{
  "num_hidden_layers": 12,
  "hidden_size": 192,
  "n_experts": 80,
  "experts_per_token": 6,
  "d_expert": 64,
  "d_shared_expert": 0,
  "hidden_act": "swiglu",
  "moe_layers": [0, 1, 2, 3, 4, 5, 6, 7, 8, 9, 10, 11],
  "router_score": "softmax",
  "normalize_top_k": true,
  "routed_scale": 2.5,
  "balance_loss": 0.00384,
  "balance_bias": false,
  "init_std_router": 0.0216,
  "lr_router": 0.000808,
  "num_attention_heads": 6,
  "num_key_value_heads": 6,
  "head_dim": 64,
  "vocab_size": 16384,
  "norm": "rmsnorm",
  "norm_place": "pre",
  "norm_eps": 1e-05,
  "positions": "rope",
  "rope_theta": 10000.0,
  "rope_fraction": 1.0,
  "qk_norm": false,
  "attn_scale": 0.125,
  "tie_word_embeddings": false,
  "parallel_block": false,
  "init": "uniform",
  "init_std_qkv": 0.0422,
  "init_std_o": 0.0,
  "init_std_up": 0.0422,
  "init_std_down": 0.0,
  "optimizer": "muon_variant",
  "learning_rate": 0.0108,
  "lr_mult_o": 4.0,
  "lr_mult_down": 1.5,
  "beta1": 0.95,
  "lr_head": 0.0142,
  "max_grad_norm": 2.0,
  "warmup_steps": 200,
  "schedule": "cos",
  "final_lr_fraction": 0.0,
  "batch_tokens": 131072,
  "max_seq_len": 1024,
  "doc_mask": true,
  "train_tokens": 359700000,
  "max_steps": 2745,
  "dataset": "wikipedia_en"
}
Below are experts of layer 4 (counted from 0) of a mixture-of-experts language model. Rows are named router (the router's row for the expert), gate (a neuron's input weights, with its number), up (a neuron's input weights, with its number), down (a neuron's output weights, with its number) and show model dimensions 96-127. Each number is 200 + 30 x the weight over its row's rms, rounded and kept within 0 to 999.
Before each expert's rows: a language model's description of what the expert responds to; "gets" lists some tokens that make up at least twice as much of what it gets as of all text. This comes from a sample of Wikipedia text that the model never trained on. Tokens count by the router's weight.

# expert 30
Sentence-final periods and periods in abbreviations or decimals, such as Nov., Sgt., c. 2600, 50.8.
gets: ".", ",", ".\n\n", "\"", ").", ".\n"
router,209,194,191,186,168,264,239,181,176,245,178,155,176,216,193,171,247,187,174,216,148,194,179,231,210,213,228,223,226,223,136,164
gate0,199,248,191,194,200,205,237,231,226,166,229,180,216,213,167,184,176,274,143,236,181,207,221,213,180,189,138,215,167,248,236,229
up0,245,183,205,263,172,161,188,238,198,245,236,242,189,166,231,131,157,242,273,203,181,196,179,216,253,256,142,221,127,194,187,188
down0,145,181,272,230,160,216,243,211,174,197,234,207,208,181,175,194,207,214,161,295,183,223,193,209,233,169,206,180,219,215,199,191
gate1,201,202,244,252,234,225,188,206,222,214,212,206,230,236,189,160,174,181,166,184,176,167,200,214,209,140,227,199,196,174,198,193
up1,189,224,190,221,144,160,210,186,232,181,220,229,172,160,229,182,175,252,169,154,246,175,229,170,223,169,206,248,235,204,173,214
down1,162,214,178,234,187,183,223,192,163,222,172,231,202,254,206,154,231,210,200,225,89,189,198,165,202,233,248,177,249,212,175,129
gate2,202,251,204,195,200,182,211,158,201,204,220,143,210,274,205,169,206,170,253,206,196,212,263,191,143,151,246,208,215,251,176,176
up2,208,208,157,220,209,160,211,259,156,186,188,210,281,164,190,170,237,238,225,189,241,204,165,198,224,199,195,189,177,221,187,248
down2,245,159,161,172,268,160,221,193,198,182,222,192,235,180,241,167,174,255,265,169,220,159,187,189,232,160,186,229,160,207,210,206
gate3,230,218,213,204,206,177,193,193,207,153,197,193,147,154,182,197,235,247,148,212,217,243,197,206,238,195,223,195,192,163,219,229
up3,138,214,224,221,200,197,160,198,192,158,213,131,198,271,233,213,132,199,221,227,203,232,191,187,187,259,212,219,213,206,227,172
down3,154,218,140,215,208,210,206,272,170,188,212,200,218,194,204,231,158,159,228,246,195,232,219,243,217,208,216,207,211,166,125,139
gate4,169,195,235,198,213,174,201,218,235,206,143,192,225,172,226,147,226,190,213,191,167,186,225,211,208,197,250,161,224,217,222,205
up4,183,198,156,208,181,238,212,210,209,189,215,184,211,208,197,180,242,199,218,257,192,204,159,179,227,212,151,212,172,177,247,154
down4,200,244,251,186,223,131,224,230,243,169,216,199,169,237,272,162,171,206,211,177,165,188,234,204,185,174,209,161,183,225,212,176
gate5,177,174,222,170,185,198,188,227,207,270,216,238,132,245,173,198,234,184,230,161,170,202,185,194,207,221,213,199,216,190,163,213
up5,152,269,219,207,228,205,253,197,159,184,201,204,302,191,166,212,222,215,217,185,163,197,205,213,187,178,190,209,235,187,223,164
down5,175,241,237,225,198,189,193,204,176,200,206,165,226,196,144,179,179,184,169,206,197,241,217,207,183,174,158,159,195,227,199,189
gate6,174,254,182,236,196,233,188,215,184,243,182,184,275,264,189,213,192,227,219,163,224,177,216,239,198,203,183,198,201,104,209,193
up6,207,170,207,190,284,259,224,196,179,172,207,169,239,144,191,209,161,216,224,271,221,165,213,183,155,194,225,183,282,207,188,168
down6,189,120,176,201,170,198,166,178,174,250,191,159,259,232,161,221,205,210,199,162,232,151,172,246,153,220,136,168,230,204,204,194
gate7,244,223,155,182,258,230,205,181,215,163,222,155,180,188,212,228,201,187,235,161,164,179,231,178,220,205,179,220,168,126,213,188
up7,237,218,217,165,186,262,191,145,200,218,215,210,220,207,169,239,203,168,226,199,223,136,221,181,169,193,150,230,221,233,207,179
down7,233,153,206,132,195,210,190,200,172,166,184,148,207,170,176,243,226,236,230,194,204,196,211,177,200,184,166,196,230,195,162,166
gate8,168,267,199,203,215,206,230,192,198,240,220,205,184,203,234,264,217,180,244,225,161,211,234,241,254,236,144,187,228,216,174,255
up8,223,149,208,206,224,222,298,228,181,190,187,202,213,225,159,232,216,211,232,180,169,208,197,185,194,185,201,206,218,241,241,183
down8,174,251,246,193,244,215,207,206,227,173,219,184,212,166,199,251,186,243,163,209,210,181,142,219,140,211,217,222,190,241,197,265
gate9,184,224,209,206,168,209,161,173,207,202,165,165,173,210,256,173,272,186,240,187,183,176,227,136,234,210,257,272,179,170,199,209
up9,231,184,183,208,197,231,157,176,217,288,196,227,197,203,235,160,182,222,200,265,224,195,142,221,152,235,224,233,190,228,202,207
down9,233,226,268,220,160,200,208,137,181,172,164,202,194,194,207,164,213,250,190,198,205,204,234,213,273,224,247,181,186,211,178,228
gate10,162,185,168,190,183,207,197,210,219,223,244,161,212,200,205,189,170,192,205,234,215,223,137,188,166,169,180,162,250,217,207,240
up10,220,205,190,185,200,186,205,225,197,188,166,246,220,201,187,215,190,208,209,177,205,209,203,186,189,239,131,178,228,160,254,201
down10,205,166,209,153,183,210,247,209,211,206,213,210,220,250,164,188,181,206,158,162,196,213,169,195,218,156,191,221,263,174,199,188
gate11,178,168,218,212,151,179,218,200,183,184,232,149,157,213,244,170,197,226,202,194,185,222,199,202,221,213,237,232,200,190,197,211
up11,187,154,191,181,140,270,156,225,192,182,233,216,188,180,203,252,194,204,186,182,176,156,204,203,179,237,188,232,179,181,163,184
down11,211,210,179,201,250,201,181,219,138,184,184,170,221,242,245,190,229,166,239,177,131,201,191,190,223,225,204,312,262,221,235,183
gate12,286,106,216,193,183,218,193,178,195,208,208,194,190,199,181,153,158,149,300,146,193,186,190,181,208,242,171,209,243,133,231,214
up12,182,212,231,194,187,205,151,139,209,184,185,227,241,210,197,223,219,196,244,214,222,218,242,182,181,243,100,228,180,207,186,218
down12,177,151,194,193,164,221,174,169,219,162,239,244,225,152,185,167,192,165,167,169,232,201,216,186,243,140,211,196,143,232,145,204
gate13,203,210,239,161,224,240,190,193,193,212,222,223,222,215,213,160,179,206,243,171,216,198,143,211,222,161,216,111,200,219,246,192
up13,253,167,228,224,225,178,228,199,214,135,240,210,142,224,174,184,195,153,199,172,212,181,197,244,168,185,151,218,227,179,243,235
down13,230,124,255,247,183,229,245,192,166,220,209,182,183,232,241,220,237,192,189,180,191,174,209,218,159,254,195,241,176,175,201,158
gate14,155,207,174,192,208,171,155,144,163,193,196,219,180,144,209,175,228,191,192,153,144,183,210,201,208,230,237,196,229,156,199,177
up14,196,150,195,230,211,211,233,194,196,180,217,235,212,140,260,169,218,199,215,202,204,174,205,161,216,193,127,195,216,199,174,203
down14,196,187,239,167,234,249,211,148,259,224,205,212,176,212,205,219,208,226,244,207,169,225,210,200,193,211,253,240,185,227,226,216
gate15,171,160,168,209,197,208,164,194,189,214,210,178,222,239,177,176,181,199,198,235,186,142,200,156,200,192,224,234,158,196,225,134
up15,245,173,137,219,140,195,222,187,220,206,222,192,169,239,221,200,261,186,160,145,180,223,145,193,262,163,199,200,188,196,217,181
down15,191,175,217,116,191,216,198,192,186,208,172,224,127,189,230,230,197,186,184,181,161,196,206,202,209,164,209,195,190,208,228,226
gate16,183,172,197,167,219,250,231,223,201,184,164,187,177,214,190,152,170,166,182,216,203,218,169,156,212,215,199,187,230,246,229,200
up16,122,122,194,209,132,254,184,185,167,189,210,228,275,191,224,186,224,192,203,211,227,155,188,177,195,132,167,214,164,150,184,279
down16,209,218,270,200,169,205,173,202,225,273,144,179,243,246,173,174,198,227,211,151,222,234,163,209,272,204,200,158,207,169,220,282
gate17,198,182,235,198,227,226,204,221,200,160,219,214,198,174,187,161,174,226,205,186,220,230,168,172,156,172,255,132,223,204,231,203
up17,165,205,237,163,223,267,201,200,231,222,168,199,141,170,201,243,196,200,233,195,178,212,188,211,185,249,235,234,170,177,152,200
down17,217,193,211,197,150,225,164,174,251,207,156,206,240,187,144,165,227,255,141,177,218,216,247,211,222,211,195,162,222,213,203,209
gate18,237,200,185,276,251,240,197,219,199,190,175,209,195,191,259,236,225,183,252,227,225,192,192,206,197,195,155,203,178,202,215,215
up18,169,203,153,201,174,182,157,237,185,173,261,160,171,194,182,188,187,182,175,185,251,218,200,167,206,164,190,235,168,247,175,234
down18,228,179,193,255,219,132,177,241,237,147,259,222,223,220,198,249,192,195,236,281,235,224,294,247,241,183,193,202,185,234,243,223
gate19,173,177,182,171,171,198,235,169,177,168,224,183,147,196,206,207,228,229,173,215,168,200,247,202,252,228,236,229,139,187,204,191
up19,193,206,185,195,171,146,183,209,156,218,174,204,236,220,207,191,171,234,273,147,194,237,198,189,244,202,214,197,247,203,239,180
down19,194,216,156,160,221,206,194,187,197,230,199,215,250,211,219,190,228,249,210,171,226,209,222,210,170,154,267,221,209,177,198,219
gate20,192,165,168,219,212,145,198,193,193,174,193,178,224,171,254,178,216,206,270,201,191,199,220,187,212,239,184,189,186,193,195,220
up20,249,187,217,220,240,158,205,176,209,208,176,220,189,166,160,254,221,166,193,241,194,217,150,189,179,204,238,178,235,207,204,203
down20,159,229,253,193,179,238,198,181,184,146,203,163,189,222,216,189,205,208,257,227,161,185,192,210,239,234,174,232,131,248,214,202

# expert 54
Subject pronouns, possessives and auxiliary verbs in running prose, such as he, it, they, his, had, was, 's.
gets: " he", " it", " He", " they", " was", " she"
router,232,165,158,245,177,163,198,239,172,209,209,227,228,228,224,218,178,205,150,159,190,203,213,232,265,177,196,200,175,216,238,200
gate0,197,207,250,216,194,145,196,189,208,195,221,216,172,208,231,181,197,273,199,201,148,200,182,166,272,187,215,193,199,195,228,185
up0,213,224,213,182,123,181,214,242,179,177,220,191,201,183,192,238,161,252,226,202,216,139,174,187,198,206,230,242,252,227,249,208
down0,172,186,184,179,220,223,250,151,236,191,189,195,232,202,217,182,164,193,168,190,198,279,200,169,249,108,196,219,176,177,151,198
gate1,177,268,187,216,238,178,173,245,180,154,177,230,168,154,176,163,234,232,149,172,178,168,221,224,189,187,238,174,199,253,145,189
up1,146,134,119,267,206,202,191,179,193,192,224,222,257,190,243,232,199,223,236,193,200,239,208,236,227,172,155,253,199,166,221,187
down1,197,265,239,205,188,205,190,209,198,218,196,199,243,223,178,225,223,142,165,231,164,211,210,178,199,202,218,197,160,213,157,181
gate2,210,175,215,117,183,233,204,180,211,144,157,206,177,204,138,197,166,167,150,182,198,158,235,231,207,223,184,185,159,149,219,211
up2,169,236,158,221,157,214,260,204,189,194,193,223,210,203,251,209,198,160,200,188,206,189,205,250,170,209,139,195,265,194,141,182
down2,219,202,229,190,203,197,183,178,158,200,168,171,230,191,163,211,177,270,190,202,226,191,167,165,203,240,211,203,211,200,207,157
gate3,205,220,220,202,239,151,217,142,197,171,180,216,173,210,277,241,243,202,184,206,187,146,184,205,187,238,209,207,212,192,187,220
up3,252,226,212,194,221,190,180,169,232,220,159,233,199,171,201,241,230,167,195,222,181,170,210,304,217,218,224,233,201,188,261,256
down3,220,205,222,147,204,176,225,249,188,228,227,202,206,190,210,186,159,258,189,222,210,141,213,189,189,225,232,217,181,179,219,206
gate4,197,243,143,204,163,195,228,215,182,190,174,182,176,246,237,215,178,274,142,194,209,164,203,199,200,184,195,213,232,181,194,165
up4,198,192,257,255,182,181,219,232,213,255,174,193,197,208,175,238,255,217,178,228,207,185,190,202,256,203,177,196,137,189,206,169
down4,160,136,142,198,164,194,224,227,196,247,229,210,159,188,215,185,201,216,265,184,240,173,246,257,217,232,201,179,156,138,236,244
gate5,143,181,204,205,213,202,164,199,206,230,185,164,254,218,191,191,158,197,238,182,157,239,190,199,181,160,210,106,193,230,206,197
up5,243,236,184,184,237,188,192,177,166,163,230,259,218,188,149,262,162,227,244,199,192,189,191,183,178,187,186,207,203,213,234,217
down5,266,211,217,210,178,155,183,217,179,168,253,230,212,186,180,211,218,206,199,163,187,183,160,212,254,168,203,211,217,145,233,166
gate6,186,211,180,225,246,225,161,252,189,214,194,177,180,172,211,210,230,173,202,217,221,165,282,238,185,195,216,211,151,208,193,146
up6,207,230,145,184,161,211,187,203,189,260,174,213,150,168,305,204,191,250,225,164,212,208,152,174,177,233,186,162,214,178,139,222
down6,207,242,226,198,178,205,224,207,166,241,212,165,236,226,199,180,256,207,244,214,186,233,218,205,213,178,233,216,239,201,229,168
gate7,241,160,192,249,196,230,188,184,148,162,203,226,200,231,194,193,195,229,214,178,191,122,250,221,246,175,139,169,204,239,191,187
up7,144,220,160,194,212,268,221,197,195,190,147,191,186,253,170,158,185,228,220,210,169,183,230,182,170,217,163,222,165,213,168,213
down7,178,156,241,262,244,178,163,170,180,253,277,217,226,161,232,234,229,215,206,185,206,163,198,222,199,191,236,173,187,202,208,216
gate8,240,171,204,202,185,208,196,214,156,235,156,218,193,220,250,190,249,233,184,229,155,212,189,222,178,176,172,167,158,238,183,172
up8,141,189,151,239,222,210,195,179,204,187,149,158,198,205,205,175,191,203,232,188,198,198,198,184,207,197,219,220,202,154,216,244
down8,227,162,189,223,191,218,176,176,183,211,152,197,166,201,190,180,225,208,163,189,185,197,137,216,202,215,155,220,157,196,240,177
gate9,197,184,141,199,225,191,223,183,166,174,238,164,187,182,201,202,154,154,218,211,217,133,222,237,184,191,212,196,211,205,151,166
up9,219,262,201,231,177,202,198,227,236,204,174,155,186,205,162,265,186,218,247,211,244,162,164,195,198,192,189,225,142,187,217,174
down9,155,204,152,229,189,187,188,151,179,183,225,183,241,212,205,171,209,160,225,245,191,173,217,244,215,224,182,217,195,194,182,193
gate10,182,184,182,227,176,162,236,198,187,247,230,252,214,185,176,206,209,194,212,172,157,176,185,222,185,260,186,164,171,214,207,180
up10,244,152,207,237,219,205,150,155,180,216,219,188,179,188,168,143,212,189,211,200,147,250,233,160,176,173,190,152,213,202,173,184
down10,204,221,144,175,232,203,162,195,215,174,171,217,217,218,183,203,138,164,209,236,224,166,189,219,199,212,243,188,194,216,232,177
gate11,189,203,160,197,210,165,225,239,215,242,196,150,196,172,233,204,240,209,196,197,141,254,223,183,215,203,216,166,228,162,200,242
up11,203,215,229,156,250,230,212,145,222,190,243,165,165,175,218,158,173,218,147,177,226,233,186,233,219,210,224,203,187,232,160,162
down11,188,194,234,212,204,144,232,228,219,213,201,177,226,240,223,180,273,155,189,228,202,204,162,222,165,216,193,176,189,255,219,173
gate12,176,194,191,133,220,169,193,137,154,160,172,179,206,258,211,162,188,229,154,209,235,181,147,232,243,196,204,187,212,221,223,170
up12,257,200,178,203,190,240,172,227,236,192,258,208,201,242,231,205,217,228,233,169,170,197,228,209,251,222,165,172,155,234,248,213
down12,231,219,223,184,247,197,196,211,174,208,247,203,150,161,170,190,230,195,147,192,215,220,204,208,202,199,210,194,219,184,205,246
gate13,211,172,214,172,199,248,263,178,199,178,162,176,210,203,231,209,150,232,214,216,148,200,247,253,210,202,152,177,194,171,191,156
up13,208,197,225,204,197,148,148,207,209,203,160,146,182,155,215,181,217,226,215,157,126,208,244,182,263,224,163,206,198,164,241,226
down13,182,183,236,225,208,235,242,173,194,186,165,261,195,199,236,252,180,127,199,236,206,164,156,174,176,241,241,228,199,193,229,194
gate14,176,181,182,221,178,265,225,149,172,263,159,232,242,197,229,253,178,210,185,180,240,203,246,227,248,174,231,241,150,197,201,208
up14,208,204,222,208,218,267,225,185,199,198,231,194,210,221,194,177,212,253,214,123,174,197,215,199,188,141,166,199,255,186,191,167
down14,126,237,161,225,173,170,172,212,198,199,200,185,200,226,222,207,220,208,194,150,238,191,182,202,213,243,223,151,163,240,209,182
gate15,145,179,175,183,185,203,186,248,180,149,208,247,223,200,260,175,215,181,192,229,218,207,194,226,228,135,153,245,152,151,147,236
up15,178,172,172,228,206,215,184,205,225,206,160,172,169,199,205,212,221,193,180,179,228,237,217,199,219,178,241,261,202,130,219,197
down15,211,200,210,179,214,254,247,193,148,181,228,191,192,228,167,202,187,149,141,200,235,271,197,167,193,196,220,192,191,210,215,219
gate16,248,221,237,227,256,211,194,217,173,211,176,190,192,164,249,197,169,189,168,174,172,150,222,200,195,220,176,228,124,131,154,235
up16,172,158,195,204,182,182,157,201,249,254,222,229,198,238,181,182,211,228,191,218,171,143,202,198,188,218,205,167,185,180,237,197
down16,192,218,216,197,168,241,219,218,203,162,193,216,169,205,215,228,143,140,174,187,168,217,160,170,201,212,237,218,239,219,146,191
gate17,221,235,246,182,215,186,233,182,203,220,263,212,165,129,213,177,210,209,188,177,202,200,245,214,217,232,202,155,158,221,186,163
up17,223,167,226,228,194,211,223,202,130,246,226,136,179,206,233,174,191,232,206,227,198,218,248,232,192,240,224,207,237,224,164,175
down17,198,246,225,147,152,186,170,203,190,230,159,201,209,210,293,222,168,148,265,197,224,189,181,228,197,185,178,208,164,232,183,190
gate18,216,244,219,211,154,175,212,206,301,237,165,186,218,186,121,210,160,238,204,198,186,229,145,183,236,177,202,210,221,213,195,217
up18,231,235,202,215,158,187,227,199,208,161,196,200,255,232,190,181,183,154,236,180,225,153,158,148,187,186,185,199,190,161,263,152
down18,213,197,212,193,212,194,184,226,178,224,190,208,171,209,304,192,273,184,157,229,234,222,219,236,179,211,213,145,181,233,213,213
gate19,236,213,150,233,207,220,185,164,225,206,164,208,220,213,173,212,229,198,147,194,270,242,150,242,237,169,210,189,198,186,207,197
up19,287,185,234,226,172,271,201,182,176,261,193,196,234,215,171,197,205,163,230,190,214,224,119,186,183,193,206,176,202,193,193,176
down19,205,171,205,218,225,142,158,217,218,248,201,218,232,243,141,180,179,176,215,208,221,201,169,192,150,271,251,171,189,207,208,220
gate20,221,219,158,172,206,203,212,126,177,212,152,207,189,185,175,173,166,220,246,173,185,185,234,222,225,244,217,230,239,282,154,230
up20,201,142,180,179,229,221,203,220,216,156,197,202,209,198,239,190,264,248,173,250,161,253,186,193,170,216,209,203,259,226,233,210
down20,193,200,189,170,246,198,203,201,229,241,262,209,209,183,181,211,180,187,185,229,239,121,170,238,274,136,174,222,191,206,191,233

# expert 38
Forms of be and have right after a subject noun or pronoun, such as was, is, were, has been, had.
gets: " was", " is", " were", " are", " be", " has"
router,155,159,267,240,182,248,202,227,207,172,209,233,248,187,205,198,194,139,137,199,166,186,178,208,228,137,216,199,206,237,175,214
gate0,193,176,203,224,224,213,219,225,149,234,223,256,224,183,174,189,199,164,209,115,189,191,185,192,227,195,263,196,182,208,211,175
up0,178,217,175,193,233,232,217,199,227,180,224,212,232,215,229,245,174,200,204,178,219,190,235,187,191,202,232,192,213,179,158,218
down0,169,218,198,212,198,192,191,218,230,177,200,188,181,227,254,216,145,183,166,142,222,216,134,205,231,205,166,208,176,242,257,197
gate1,230,160,156,192,164,184,175,160,202,175,215,228,197,210,196,223,215,213,224,221,184,201,217,247,194,149,205,210,197,218,191,240
up1,203,230,219,165,234,249,192,206,207,204,135,191,163,227,167,135,227,212,174,188,241,196,233,180,212,188,239,200,229,219,159,195
down1,257,203,211,214,200,203,236,205,180,181,238,186,241,240,228,230,186,166,250,237,217,214,219,223,185,248,199,228,236,200,278,175
gate2,166,139,240,194,152,220,215,203,182,241,236,205,222,225,183,194,202,158,196,198,177,208,167,171,184,194,144,219,243,162,216,240
up2,219,214,184,211,236,208,228,204,208,139,213,186,159,202,224,190,176,245,222,182,168,118,216,228,169,207,222,226,180,176,234,189
down2,211,207,216,172,201,212,184,184,223,250,221,188,243,125,176,190,221,159,162,159,236,174,245,181,263,192,228,196,193,210,238,226
gate3,194,233,203,220,153,258,218,236,216,241,144,185,207,212,139,206,217,242,187,236,189,203,170,193,165,167,206,227,140,204,211,195
up3,192,231,219,181,169,199,193,247,218,252,273,222,199,274,228,240,192,145,172,173,227,209,205,222,259,189,186,212,264,221,211,188
down3,251,212,140,217,226,225,245,197,157,144,159,192,209,144,235,159,258,221,241,242,219,210,234,199,194,237,226,212,177,213,241,202
gate4,130,215,225,222,177,247,201,200,183,194,185,237,189,173,164,236,176,226,202,226,201,190,208,231,155,202,206,231,172,214,223,224
up4,227,162,215,252,203,183,157,201,188,219,208,192,225,163,198,233,191,247,174,179,181,258,155,193,205,188,183,202,230,228,154,192
down4,201,202,214,206,202,175,168,262,245,198,154,189,215,226,236,191,215,197,186,157,162,244,203,233,203,201,222,175,185,243,255,173
gate5,152,184,235,212,205,175,202,206,160,206,196,226,177,184,196,210,203,239,183,214,186,228,204,225,189,224,187,198,245,229,236,216
up5,212,231,205,212,220,166,190,193,264,153,204,178,237,264,184,168,230,220,240,256,228,236,207,173,204,254,218,179,152,173,255,231
down5,224,150,215,229,202,168,159,158,238,176,174,152,229,193,234,205,208,183,176,194,218,234,147,257,204,190,272,177,172,180,192,198
gate6,200,216,217,182,211,183,206,173,221,133,268,181,219,185,215,205,192,156,228,221,230,229,115,165,153,181,165,212,195,208,224,189
up6,197,168,151,213,221,198,219,174,175,139,197,133,195,212,163,174,149,167,155,134,248,244,228,232,218,140,188,210,168,211,229,181
down6,215,185,192,207,164,165,236,212,188,194,185,206,222,269,174,242,251,268,228,220,207,183,255,211,205,259,251,137,200,162,214,202
gate7,270,176,211,245,259,223,181,202,229,212,193,157,181,227,203,218,213,155,208,201,215,239,263,227,223,158,163,185,216,209,185,243
up7,199,165,236,216,224,232,190,131,232,208,258,202,218,227,250,207,155,170,181,208,207,177,196,230,237,190,183,159,171,185,190,216
down7,236,170,248,174,169,190,222,193,215,208,151,213,161,195,176,178,175,165,195,168,156,177,239,187,226,176,213,177,176,209,246,211
gate8,181,176,164,244,211,203,141,184,195,204,279,187,227,216,156,260,193,188,239,232,172,196,217,219,187,227,249,194,208,201,222,204
up8,152,198,248,152,200,168,195,177,239,182,192,193,207,204,214,172,247,207,182,233,144,240,162,229,171,206,153,155,170,221,218,215
down8,154,208,210,162,189,197,206,192,183,169,156,212,196,161,215,168,177,203,171,194,169,222,195,165,104,232,223,216,217,251,202,215
gate9,212,243,183,196,206,220,165,183,204,159,237,216,198,216,216,176,227,167,189,261,177,186,192,248,226,179,221,207,166,152,164,210
up9,174,130,153,211,206,130,185,234,223,191,242,233,132,198,192,194,183,187,237,193,211,182,179,150,204,236,200,193,203,241,204,195
down9,198,226,144,250,190,240,196,232,250,188,181,260,175,213,207,172,228,176,229,203,198,202,186,190,192,204,211,172,200,202,222,220
gate10,197,163,167,216,201,201,207,207,208,186,189,236,240,268,229,218,243,234,142,199,258,177,183,151,221,184,257,207,215,194,167,181
up10,142,203,185,209,201,209,155,198,249,204,166,227,221,218,260,231,213,190,190,211,210,210,172,283,250,156,185,166,162,238,214,237
down10,180,135,191,231,185,157,212,207,189,188,211,169,200,214,257,216,218,183,250,176,193,254,196,221,187,160,182,172,193,197,207,195
gate11,214,176,198,198,148,188,172,203,218,214,191,181,214,197,169,239,176,205,202,203,176,229,313,195,236,224,194,214,212,214,196,217
up11,222,223,194,178,240,200,172,202,194,199,154,238,200,235,186,228,211,236,173,120,232,186,191,215,195,204,163,188,200,215,192,189
down11,230,192,204,213,252,188,216,213,200,193,172,203,228,202,201,226,111,186,216,254,191,194,236,219,270,193,236,230,146,180,182,217
gate12,183,209,199,193,152,247,187,189,166,193,219,231,201,174,173,220,244,112,188,187,178,190,198,165,187,136,190,170,191,254,208,163
up12,206,221,232,196,186,185,205,181,209,212,223,186,202,246,167,134,162,196,190,191,186,203,250,215,250,199,187,222,211,172,191,203
down12,202,146,217,235,181,209,168,232,191,199,221,180,196,171,229,203,198,199,188,247,181,189,179,162,166,232,196,151,211,245,199,240
gate13,205,183,165,154,231,201,158,207,223,216,203,216,207,175,199,207,201,192,182,190,197,246,260,203,202,240,196,203,134,155,219,173
up13,229,218,111,149,187,225,225,222,211,212,190,234,193,182,222,167,195,173,189,185,220,137,177,152,190,184,154,200,223,196,185,182
down13,206,209,247,201,240,173,234,239,126,207,152,188,209,220,214,147,203,207,214,204,197,203,148,233,199,156,215,183,252,220,229,130
gate14,179,181,176,175,258,221,136,179,178,250,206,230,203,192,226,140,200,192,213,145,195,163,233,197,234,195,182,223,185,248,161,250
up14,247,175,181,191,231,222,214,193,190,187,216,212,205,182,198,196,139,250,227,212,247,147,133,192,205,166,161,137,206,171,215,205
down14,183,185,227,235,167,211,186,194,170,191,195,147,206,194,197,208,245,171,150,279,153,221,226,155,196,222,189,265,148,232,155,150
gate15,183,215,217,170,250,228,207,245,212,239,192,171,211,207,234,235,216,201,237,219,220,159,218,231,167,141,190,219,167,181,194,218
up15,152,216,178,224,206,203,267,168,189,217,208,166,190,120,184,187,218,175,223,166,226,263,212,164,179,166,181,190,220,145,287,167
down15,170,263,146,191,217,235,202,217,166,247,176,164,168,172,174,217,190,224,243,214,248,186,191,202,208,214,142,207,211,174,220,191
gate16,202,235,175,178,161,256,236,279,218,126,233,179,200,202,220,232,212,158,173,209,221,153,255,186,128,182,188,245,199,186,198,200
up16,161,173,170,222,248,238,191,247,181,226,210,222,200,131,210,152,167,208,236,210,179,205,217,208,147,156,226,187,185,192,167,201
down16,200,213,214,183,191,189,158,237,174,177,179,144,174,201,202,147,220,168,229,211,241,203,230,227,185,201,164,221,190,222,164,256
gate17,294,161,179,174,177,180,214,206,250,205,242,180,179,177,219,196,203,164,214,240,228,176,155,171,200,185,210,155,238,176,148,231
up17,121,181,170,230,208,215,238,159,156,198,146,147,236,232,203,214,212,152,218,208,178,152,166,194,221,216,217,229,195,141,165,158
down17,129,208,186,226,211,196,223,210,174,236,158,216,219,189,244,230,200,208,230,219,181,214,217,216,202,175,159,154,244,202,177,149
gate18,194,193,177,185,164,236,159,223,244,183,249,211,211,221,226,204,222,197,150,196,229,175,140,222,227,183,237,179,172,196,202,224
up18,184,261,201,130,225,196,164,227,197,190,212,256,194,201,201,214,206,214,229,193,195,192,185,191,248,174,195,204,136,173,145,187
down18,148,165,188,210,196,185,225,188,247,206,199,222,204,217,237,256,198,147,174,222,209,186,186,272,187,226,182,233,200,171,259,266
gate19,219,196,194,171,245,213,223,244,197,223,202,222,201,190,190,172,222,208,219,173,211,200,148,171,217,197,215,166,201,198,241,256
up19,206,198,194,199,213,241,178,239,240,233,251,248,190,200,148,181,188,205,220,230,192,224,182,200,236,244,212,150,173,143,249,210
down19,206,200,256,223,137,173,177,200,172,224,194,190,267,226,166,174,219,242,177,195,214,243,233,223,184,187,206,152,204,218,159,189
gate20,209,185,149,261,153,165,212,210,215,187,168,194,231,235,190,220,198,252,225,214,154,186,166,233,242,222,198,253,221,210,194,219
up20,200,224,263,216,220,191,170,213,213,209,217,155,169,172,201,232,198,217,220,224,196,175,177,194,226,251,212,215,160,141,237,158
down20,221,168,187,222,178,188,238,214,157,206,212,203,190,210,247,206,205,168,165,205,245,191,230,190,191,202,189,133,203,212,130,184